From a checkpoint of a small mixture-of-experts model trained on Wikipedia.
Experts: 128 experts in each of 6 layers, 64 SwiGLU neurons an expert, 3 picks a token.
Training: a variant of Muon for the experts, 411M tokens, 6270 steps.
Below are experts of layer 2 (counted from 0) of a mixture-of-experts language model. Rows are named router (the router's row for the expert), gate (a neuron's input weights, with its number), up (a neuron's input weights, with its number) and show model dimensions 0-79. Each number is 128 + 32 x the weight over its row's rms, rounded and kept within 0 to 255.
After each expert's rows: "gets" lists some tokens that make up at least twice as much of what it gets as of all text. This comes from a sample of Wikipedia text that the model never trained on. Tokens count by the router's weight.

# expert 103
router [147 107 152  92 134 156 122 128 153 156 133 113 162 140 119 149 119 213 134 111 102 134 140 125  64 148 161 151 142  98 145 114 159  93 132  67 152  54 157 154 143 194 115 170  94  60 197 103 118 115 151 144 133 113  78 153 178 105 137  83 100 138 133 146  91 120 142  72 132  81 146 126  91 164 187 151  63 128 102 110]
gate0 [ 84 167 163 117 141 112 144 116 144 108 102 119  96 115  78 150 171 128 104 130  93 101 121 125 149 124 120 137 132 145 133 143 154 105 112 117 103 118 165 154  95 157  74 166 149 103 126 129 124 135 112 196 109 175  91 108 185 174 146 174 118  99 134 104 110 170 133 170 139 126 214 136 154 147 147  90  52 204  77 129]
up0 [116 172 130 162  85 169 132 115  92 146 149 118 106  93 128 124  93  97 130  80 151  90  67 111  73 121 102 112 129  65  85 140 113 125 102 120 158 187 182 161 139 153 201 149 107 150  96 154 125 108  75 148 152 135 146 179 102 141 157 148 130 103 107 153 137  73 156 147  91 127 145 110  79 105 117 189 169 125 145 162]
gate1 [118 160  87 150 195  99 129  68  80 137  86 120 124  87 139 141 114 147 135 170 135 126  85 131 152 195 158 156 129 121 129 117  78 131 141 137 129 124 154 145 161 185  72 123 143 182 124 136 182  75 108 123 151 125 105 150  98 137 102 129 143 106 169 112  96 140  82 124  90 121 147 127 131 110 104 149  93 194 121  79]
up1 [153  81  73 121  94  84 140 143 136 130 127 119  78 112 149 150 162 111 126 138 214 161 163  98 164 112 132  96 169 133 149 133  88 159 117 140 159 142 111 123 127 131 162 141 120 140 173 147 100  88 104  94 146 117  95  90 116 126  82 177 150 118 171  75 132 112  41  76 122 149 129 129 168 129 125 140 175 124 129 107]
gets: "os", "a", "is", "or", "o", "as"

# expert 69
router [ 99 114 118  94 144 115 135 147 106 167 102 171 150 104 111 145 157 136 113  77 141 122 122  96  75 102 147 161  46  66  91 117 156 180 187 143 113  78 152 107 145 161 196 166 110 123 172 133 126 133 136 120 143  87 109 116 178 114 116  97 118  99 134 113  49 173 160 144 179  63 144 113  79 136 118 150  62 141 139 126]
gate0 [ 85 115  91 132 117  70  98  73 166 160  94 183 148 115 179 185 132 110 132 112 141 136 145 153  95  80 157 129 130 144 121 137 132 205 126 125 171 134 111 168 133 134 172 128 142  87 170 113 127 123  52 145 167 171  83 158 123  86 118  96 132 108 125 104  47 105  87 143 134  95 157  87  92 128 168  71 154 105 139 147]
up0 [130 127  83 104 123 160  92 155 111  67 100 151  91 105 128 182 159 151 115  74 130 116 207 167 115 119 129 153 148 159 135 150 126 115 129 121 218 152 152 109 126 108 171  86 126 132 125 133  87 145 113  90 106  79 101 122 124 118 168  99 135 118 115  89  72 116  86  81 152 122  87  71  79 127 157 140 188 177 130 123]
gate1 [108 128 176 205 100 102 180 156 133 154  94 121  97 107 224 123 121 132 158  45 134  96  98  91  97 114 135 124 142  61 109 119 132 134 154 129  96 147 136 112  74 195 129 118 137 119 116 120 167 125 155 140 118 134  91 113 144  94 109 163 103 105 160 167 151  84 155 122  81 113  86 119 108 125 102 112 103 140 113 118]
up1 [184 214 132 120 135 157 126 133  98 120 118 137 147  94 105 164  91 106 127 162 147 148 171  78 170  86 128  94 153 112 156 130 124  93 125 185 123 134 117 131 144  76 153 112  98 109 121 128 116 103 194 114 173  90 116 155 152  99 124 131  58 156 122 104 119 116  73  98  99 120 148  95 141 111 135 202 181  96 159  55]
gets: " of", " for", " with", " from", " at", " between"

# expert 16
router [177  78 114 111 159 208 122 159  83 194 120 157 150  95 144 139 124 160 152  50 144 110 124 155  84 135 103 179 124  91 115 163 132 167 166  86 127 115 191 118 132 129 186 138 102 101 124 115  94 117 129 195 162 109 144 175 109 119 109 126 108 167 111 143  99 170 154 148 197  89 100 124 132 134 180  94  77 110 136 110]
gate2 [111 139  95 146 154 125 115 118 133 162  91 143 133 159 173 139  93 145 106 128  87 136 157 154  60  97 134  68  87 174 114 155 107 167 149 115 147  77 147  88 147 104 163 115 170  74 117 159 113 198 141 102 151 175  78  69  92 106 118 167  77  72 133 116 112 105 167 114 143 165 126 131 106 142 173 147  93 126 178 187]
up2 [115 187 158 195 108 114 117 125 113 100  79 110  99  90 139 143 110  99  95  91 125 133 119 137 133 116 156  98 133 103 109  89 123 104 162 151 104  87 188 132 130 119 114  65 133 114 135 122 143 120 108 132 139 140 175 164 131 116  82  68 127  70 117 113 143 160  88 122 136 153 155 101 153 128 134  63 171 110  98 123]
gate3 [126 163 139 159  65 106 141 109 103 128 186  99 154 154 151 119 154 188 138  94 149  75 117 174 151 132 157 163 147 126 104 103  85 163 132 201 130 116 113  88 106 108 122 139 124 129 126 122 107 109  77 207 139 113 103  74 152  68  96 195 131  78  91 170 145 151  73 168 187 129  81 155  52 158 144 146 120  90 139  88]
up3 [129 124 150 116 189 111 105 124 155 152 157  86  73 143 155  96  94 113 133 103 149 108 109 133 103 115 150 164  82 120 170 184 100 115 152 120 113 145 111 166 130 102 117 147 144 168 126 195 140 128  51 178 169 120 150 160 155 150 122  93 195 121 148 138 145 108 104 145 120  81 110 152 187 104 178  93 106 166 102 121]
gets: " of", " a", " |", " an", " as", "6"

# expert 82
router [102 136 119 153 166 160 162 103 111 231 151 151 177 123  85 141 105 138 115 105 105 100 112 137  70 129 158 114 122  96 141 177 154 162 147 128 109  99 126 160 167 234 155 132 106  96 141  80  94 128 117 180 111  98 118 132 155  86  94 139  98 134  87 151 142 122 161 101 195 111 144 107 152 171 172 100 104 130 174 137]
gate0 [111 126 142 143 153 140 113  89 108 122 143 128 144 105 164 173 166 141 117  91 178 116 133 104 123  90  72 149 154 146 156 165 108 164  58 158 106 119 127 136 124  54 155 149 119 134 156 190 151 124  66 162 173  95  94  71 119 158 100 133 166 164 152 147  77  95 100 141 139 160 196 130 123 112 135  83 130 120 141 179]
up0 [103 121 167 136 123 127  96 135 130 125 144 170 154 155 163 150 162 144 123 126 134 112 141 100  70  83 148  82 109 147 139 170 103 141 116 123  70 127  86 140 111  82 149 129 126 169 187 149 154 146 146 148 125 135 101  64  98 110  96 130 152 178 109  96  36 121 149 148 112 175 149  98 130 127 128  83 159 139 109 154]
gate1 [139 172 131 168 101 114 129 156 124 113 110 130 139  90 181 113 171 120 124 123 141 125 111 111  48 159 125 110 111 104  89 115 171  71  73 198 165 141 126 169  96 125 110  32  68 132 145 112 154  78 120 173 131 123 113 101 149  84 160 158  84 169 158  83 147 113 133  96  93 148 150 126 121 151 126 218 112  93 174 148]
up1 [113 136 115 135 103 133 151  94 132 139 131 145 104 169 140 149 118 186 129  33 132 105 142 160 128 150 180 125 119 144 143 181 135 192 119 140 165 127 134 104 147 131 136 117 124 139 127 147 145 134 162 102 219 165  98 183  91  86 125  99 158 117 134 160  74 162 132 136  83 152 115 110  97 138 170  90  98 136 149  55]
gets: ".", ").", "\".", ".\"", " .", "'."

# expert 55
router [160 113 118 108 168 143 106 140 115 159 160 113 174 154 123 127  98 173 124 110  82  97 101 113  65 110 113 127  43 130 114 128 183 181 174 117 142 164 127 140 101 145 131 126 119 137 135  86 114 115 104 203 145  75 113 155 168  99 106  84  93 131  99 113 134 170 128 115 130  70 182  37 164 145 137 129 109 163 157 136]
gate0 [122 162  63  63 196 119 160 167  91 130 146  97 125 119 160 141  97 148 185 111  64  48  97 148  87 120 105 111  87 105 128 161 151 138 225  93 175 165 107  86 129  88 105 110 138 113 134 150 156 128 123 170 150 136 155 149 165 108 165 174  98 132  82 139 135 186 146 100 106 109 133  55 149 104  96 120 106  72 170 184]
up0 [169 136  99 109 187 151 169 120  73 158 131 135 155 105 128 144 137 117 118 146 108 122 147  92 128 159  85 137 122 154 143 102 110 143 138 130 141 120 128 101 181 116 119 165 140 118 138 107 134  93 142 157  91  68  87 160 163 126 148 178 137 137 182 138 127 128 220 137 121 179 126 160 127 124  61 153 145 124 153  79]
gate1 [ 98 165 138 124  62 138 141 141 171 162 125  95 122 122  55 129 138 114 120  97 181  88 121 184 136 116  78 138 108 114  85 115 150 148 152 168 156 129 126 145  91 118 142  99  98  99  96  92 101  91 140 119 114 157 184 154 151 100 159 134 109 123  99 123  96 157  83 135 198  35 144 136 100 109  61 191 154 108 117 132]
up1 [124 134 137 123  79 138 148 152 121 115 103 128 127 142 132  94 149 118  98 157 167 117 123 133 148 139 138 127 106 131 111 116 195 170 109 111 165 139 191 132  87  77 143  49 107 113 132  87  58 106 123 166 125 130  99 102 165 133 150 129 212 151 102 148  96 195 142 150 119  80 108  68 160  86 129 122 111 131  94 162]
gets: "h", "m", "j", "v", "ab", "k"

# expert 97
router [106 124 115 152 163 179 159 123 108 229 160 127 163  91  90 145  92 146 125 103  87 126  91 119  94 116 155 103 135  94 119 192 159 163 134 122 128 115 161 169 171 218 130 124 104 104 140  76  87 132 123 159 103 101 134 132 156  95  78 148 105 119  91 145 143 125 155  96 204 102 140 114 138 161 175  96 100 138 152 152]
gate0 [146 148 157 189 117 200 126 157 182  94 121 103 126 178 102 170 171 126 122 153 136 104 114 125  96  63 165 155 125 129  72 117 144 159 134 173 120 123 107 100 108 130 154 117  99 151 108 143 100 147 102 124 180  93 113  78 112 133  93  95 125 131  79 115 147 120 120 169 107 143  79  82 147 191 155 176  97 211 130  60]
up0 [181 151 155 160 127 116 131 130 139 100 131 141 134 163 179 160  98 121 114 163  90 133 125 155 157  85 116 136  86  75  84  80 100 182 112 139 158 133  96 123 136 131 150 133 114 150 101  70 115 113 147 113 166 126 124 173 106  80 109 129 187 133 163 124 167 152 170 152 132 154 100  81 160 148 127 172 145 186 166  67]
gate1 [ 51 152 164  91 186 141 163 131 164 161 125 136 152 101 147 107 106 136  89  69 181 106 152 129  93 186 132 146 103  78 105 131 151 111 143 146 117  62 131 161 145 191  97 115 126 131 123 103  78  82 179 170 155 157 126 133 128  73 114 185 164  97 184 153 125 138 154 137 131 129 131 115 111  45  79 132 149 102 152 187]
up1 [225 101  99 109  84 166  88 132 122  79 112 165 106 148 150 142 124 131 116 146  46 134 110 124 111 131 147 107 141 154 135 127 103 140 141 100 127 182  83  87 106  73 156 116  86 125  94 170 136 216 106  65 108 134 144 106 141 157 167 121  77 134 109 149 184  78 124 188  84  89  95 111 115 150 177 163 140 169 102 123]
gets: ".", ").", "\".", ".\"", " .", ".)"

# expert 73
router [150 142 151 100 150 144 182 121  46 162 119 180 170 152 129 165 102 240 176  99 121 167  93 102 118 129 117 116 117  81 103 147 142 132 166  88 163 118 110 132 109 169 176 166  49 141 135 125  82 107  96 131 151  80 113 109 149  94  70 111 103 126 104 103 141 145 127 142 200  97 144  95 136 123 140 119 101 162 126  97]
gate0 [ 87 114 155  91 166 153  62 140 136 169 140 131 155 163 125 114 123 177 148  58 127 137 127 113 135 115  97 177  87  79 116  54 173  98 128 162 157 132  96 138 114 155 122  78 140 158 173 168 172 152 140 211 124 107 150 170 136 145 136 101 130 125 156 143 142 116 117  77 155 151 171 130 161  48  82 127 103  67 168  98]
up0 [137 113 103  90 195 169 115 124 141 163 161 184  76 176 132 126  60 163 193 160 171  94 122  74 100  98 125 133 136 162 128  58 162 196 119 105 134 212 121 140 167 146 116 129 203 170 137 122 166 124 113 117 112  76  77  72 129 155 120 104 108 146 151  80 121 101 100 157 155 101  70 111 148 135 185  89 151 100 118 139]
gate1 [106 117 174 150 125 161 108 133 140  98 115 130  94 149 127 117 119 126 129  97 108 198 102 127 107 150  94 190  63  62  82 140 167 177 138 154 144 145 111 165 106 135 127 140  61 107 109 133 141  85 130 124 127 117 102 110 138  52 142 147  89 118 117  78 101 124 129 108 111 140 118 141 136  95  83 126  74 113 131  68]
up1 [160  97 154 156 141 103 117  65 103 151 141 121 103 124 167 131 118 108  81 186  95 139  99  91 133 129 101 137 210 177 109 165 124 110 164  78 131 112 103 148 130 151  80 147 117 129 122 135 167 146 101 184 149 149 106  80 125 158 169 146 113 164 106 165 194  71 161 143  76 100  97 172  81 102 140 117 110 158 163 106]
gets: "l", "el", "n", "al", "il", "in"

# expert 102
router [188 106  93 117 146 216 146 149 102 174 159 153 145  87 144 166 124 170 150  58 149 111 128 172  75 145 111 152 108 106 115 153 138 184 146 114 140 103 200 132 118 126 174 114  89 111 126  94  76 139 116 199 152 101 134 183 118 113 113 120 115 155 103 131 112 151 126 140 194  94 103 107 137 146 164 106  71 126 113 120]
gate0 [ 62 106 107 138 100 163 129 172 140 121  49 123 155 138  93 169 124 103 141 126 105  67 119 158 101  93 136 105 125  87 131  81 168 165 173 139 162 145 149 108 169 102 133 144 173  93 107  91  85 118 135 121 101 136 148 201 111 129 161 125 134 101  57  80 148 158  84 113 135  94 165 104 168 149 167 139  75 123 187 133]
up0 [121 185  91  78 170 119 128  82 118 123 121 145 210 116 109 147 117 147 135  91 128 108 128 151 131 144  94 144 136 135 131 113 214 108 150 147 115  47 139 133 161 143 115 105 234 103 141 101 149  98 104  84  94  65 130 151 138 136 135 195 126 114 112 113 137 104  70 189  68 120 131 108 164 106  91 124 114  70 123 149]
gate1 [158 102 146 136  74 124 100 148  64  73 146 138 172 154 165 195 111  78 100 141 211  80  93 143 137 185 171 144 131 139 168 199 141  80 202  77 154 117 136 155 146 112 130 147  88 125  92 133 149  75 129 166 127 123  74 149 163 145 130 147 101  88 130 154  99 106 171 155 135 159 173 135 121 136  99 197 120 104 101 122]
up1 [150  99 119 171 123 109  84  43 154 104 115 141 136 105 137 140 134 100 136  75  94 144  75 102 122 134 113 154 141  90 131 101 142 143  81 141  92  89  66  61 143 109 143 127 138 160 135 157 123 173 136 131 148 131 214 157 144 123  70 129 146 172 117 129  98 172  57 118 161 108 142 145 118 141 199 102 150 124 144 129]
gets: " |", ";", " a", " the", " USA", "|---|---|---|---"